Experts of a small language model: 32 GeGLU neurons an expert.
Below are experts of layer 7 (counted from 0) of a mixture-of-experts language model. Rows are named router (the router's row for the expert), gate (a neuron's input weights, with its number), up (a neuron's input weights, with its number) and show model dimensions 0-127. Each number is 128 + 24 x the weight over its row's rms, rounded and kept within 0 to 255. Numbers have three digits each.
After each expert's rows: "comes after" lists some tokens at least twice as common just before its tokens as in all text; "mostly gets" lists some tokens that are sent to it at least half of the time. This comes from a sample of Wikipedia text that the model never trained on. Tokens count by the router's weight.

# expert 54
router:154155106143093150154159124138138088105086142111116088091136154134090169160136081140156100091097139153168126124121129077115108121187115142127128133125137136134143117127159142132136131126113146148123151144067102140140120154112140162159145122090160106143139126135138125145157143135123164141107112099096094180147119143097116141137098120156105131074136120166134136132150088080112135092140
gate0:126136118130179147127188155135147114149137092151094141127149102133129078114153097135114148085121169145149133121161113129141100137130083145130086131152115096115140108096094203156109110088091108138131129153087154078107109119087165127134161096136135097151153115144153107110080088161130141113113124118094116152129158127127114138132139134136132136105129097127119090128101104108128120107135
up0:114114116109178120134159158097107165141123075141181089110104088101168115128114121160117134102126167140153115188145189152127101090134116147110111117139169124109160102111123166111160117110132107105131157135110139108087110137111109146157162098119149131111127142132093144107107161161133111080143122134125089150117152107104110151161105118149120146129128106144094090138141149143126103114119
comes after: "| ", "of ", "St", " ", "New ", "University "
mostly gets: "New ", "South ", "North ", "St ", "San ", "Los "

# expert 135
router:113209146098133122109118163150125118121129157143119141140150147157085166130152109103101124108127084158131149113131176084112126124212138142127147166142164174139155094113155159140114146123106130127125136128120118129149143158120132146138119117125185129139160106135177139129159108146136159124137143128115118131153103152116106141120142164135137145109134086193132123096109153095155130139135
gate0:094158156142139111163149155110145104138146130136113108116115121168129093136114116128145116109126143127155141114156147122127169093140137123132117120146171135146117134111132154136101100140116176132115118119099130125147114158184139101125143097133111137105159129152183143148061182133117166123128123141142107151154140145094111130138122132099072072117112147156117113075176161170107153099087
up0:138181148130126107149133165112109147143136138123124143156132164160096101144084100122115118111164112126148128136132146124141157106125093133109142112152142140110128151104128141139073085148128134165109131130088183134137132159185146085115172070136142108100138133158155151166146167133149121119104108131114101126153114131111103152133116148113113047146145134148122128146185124146113147119103
comes after: "0 ", ") ", " ", "1 ", "2 ", "3 "
mostly gets: "fle", "Pld ", "leads ", "occurs "

# expert 196
router:139199126122118144138121130142159120160116131155140121101109128130112128150145116139073131071146101166119156151119142098121079134177172120142098161140135167143118101126127161137096151113125109141149105102146121090125121132129164135179136156142107128120156106131134132106150157154125133118145180117139119115153130104115091142149126116110153132081143168196120185090121110116146106121129
gate0:101131149128135125154144129098128155181158098149123146134136107151118117111133143111119113108172117154150091150104152110072084085138110136125080109144137156098120118109121136105092124125123124101145158160141134137180151102121112121172104121179118138131128115150146115123127130116129092123162156153122127155116150114081106136122190118124212157119151111141171130134092110125141134114159
up0:113131148122132120125096150152100112128071182135174190145149118125149117108141148118121172141091132134125125108149136111110096133130120072160124131128171110139111138162109092123141158127164142137140137071124121143163167129144100116150145130118127142178088125129127097169137102123146147109104091123137156079151078128133116124161112097112143113136136157121146116087127088152099099138102
comes after: "In ", "201", "202", "one ", "200", ". "
mostly gets: "because ", "During ", "where ", "when ", "Although ", "although "

# expert 73
router:177212142109086132134131111139143115136127136136178098078121135147119164154156116099113139081117111181153167124121153102115120124170169154149100134152144155151099093103135125127126136103120131164140112095139091114119115183148152136148126149116144102121116075119156138139150149148116181122142159112124108116122145127128120139130120112110135110100148156167103155093125143124153100140130
gate0:168135079070174148181101109106158119115107163143157099074135119184119126135137165125111127081128107140090129151113110107107104114134148137129137091143100115123121153127118151130125149135139127162127105128140078084114132099143128135150126083105135135108141120138126124134118161143150129121102062118129146123092155108126096160133087118081141109132143114169099140129148118121166090132118
up0:124156124148120152111114137145159153117157114132121124144097155111144113098175142155130109121148132134142172103099125178124150162121157138134150159147140167091089101106138111127134110164146141139115104186154140175154108179068134129166132121140119119121124098119115136106113135133156133158139129129124133106124100192092111136104149150143070161141138107153121164119089161135172136127098
comes after: ", ", ". ", "However", "that ", "time", "s"
mostly gets: "which ", "when ", "that ", "because ", "while ", "what "

# expert 245
router:147152110131070119133147137112138129089099147154077113108138129148120120123114152152082135130147118137150116138154144135094119157169110134154124127121138165160136092098151154161124181154125130144135145085155088127111127133146128133118125133122149109166157095103136127087177133167132128167151146078108110135195123141102102126135163110109162137073132144151123153105160125088150108140132
gate0:101154142121079112152158153129150095069111143169138147149134120169167076121127117143115163131114072135146150106181132129096133076157152127136139144117112125151118125151150139107186114159136131125121143121137138153141160114143100143136113157128132093103106114125134187135147125117119143135116094165082141127127180124104160101125137125086146103111177137108099143126084132140123124124129
up0:159107113129189149150068087118107124168133132111125115085115135085106172147132118124148119094130158122115099123096093122138115183108102154107092120130162110093135152105128111130086135118122151119128123124118117128121080157122164101129170113130132178179159105128122086134101117124133151100136152116137097137087082128122105149137130148156110138151076125147162136130154118126141136105145
comes after: "the ", ",", "- ", "The ", "(", "a "
mostly gets: "For", "Land", "In", "Institute ", "for", "о"

# expert 236
router:165156167079090123126139110128123131137096143165099104080112134120069170128137116133087122125148122138155151116156176135141127154196142169119113139125157151132124111125154158132138119148146115158157119148117132137171141165145151133164094124122157115149166095101124164110193128157149146145141130124124136141125126132108115151138128107141126155083146152171120140112152110126157083100139
gate0:137143113161106100186169139146157145094098137124118154183108164140105118125105091175135142100138130158185103139119123129132118133139128132143131116099107128092160123130131131152121144133113091115130123123148157143141107142107122135139145175094101182070110073118146120159151161139090113145154079128103143088103171093115148135119156104090110111133113099104108117135116132103134117133120
up0:113116138100137112061137120121086104156134107177133133112152116117142141139142192090101105151140114084067123118131121125103129149094133125112140112145114108143121133134113121112088128112116155156124147147089105116124138119120131119099088085163138127178110155138118124124110086111169137092077151126150097142155097168119131111105142150160194142132126133153130146135127127174110131127157
comes after: "| ", ",", ".", "(", "; ", ": "
mostly gets: "12", "00", "10", "13", "45", "11"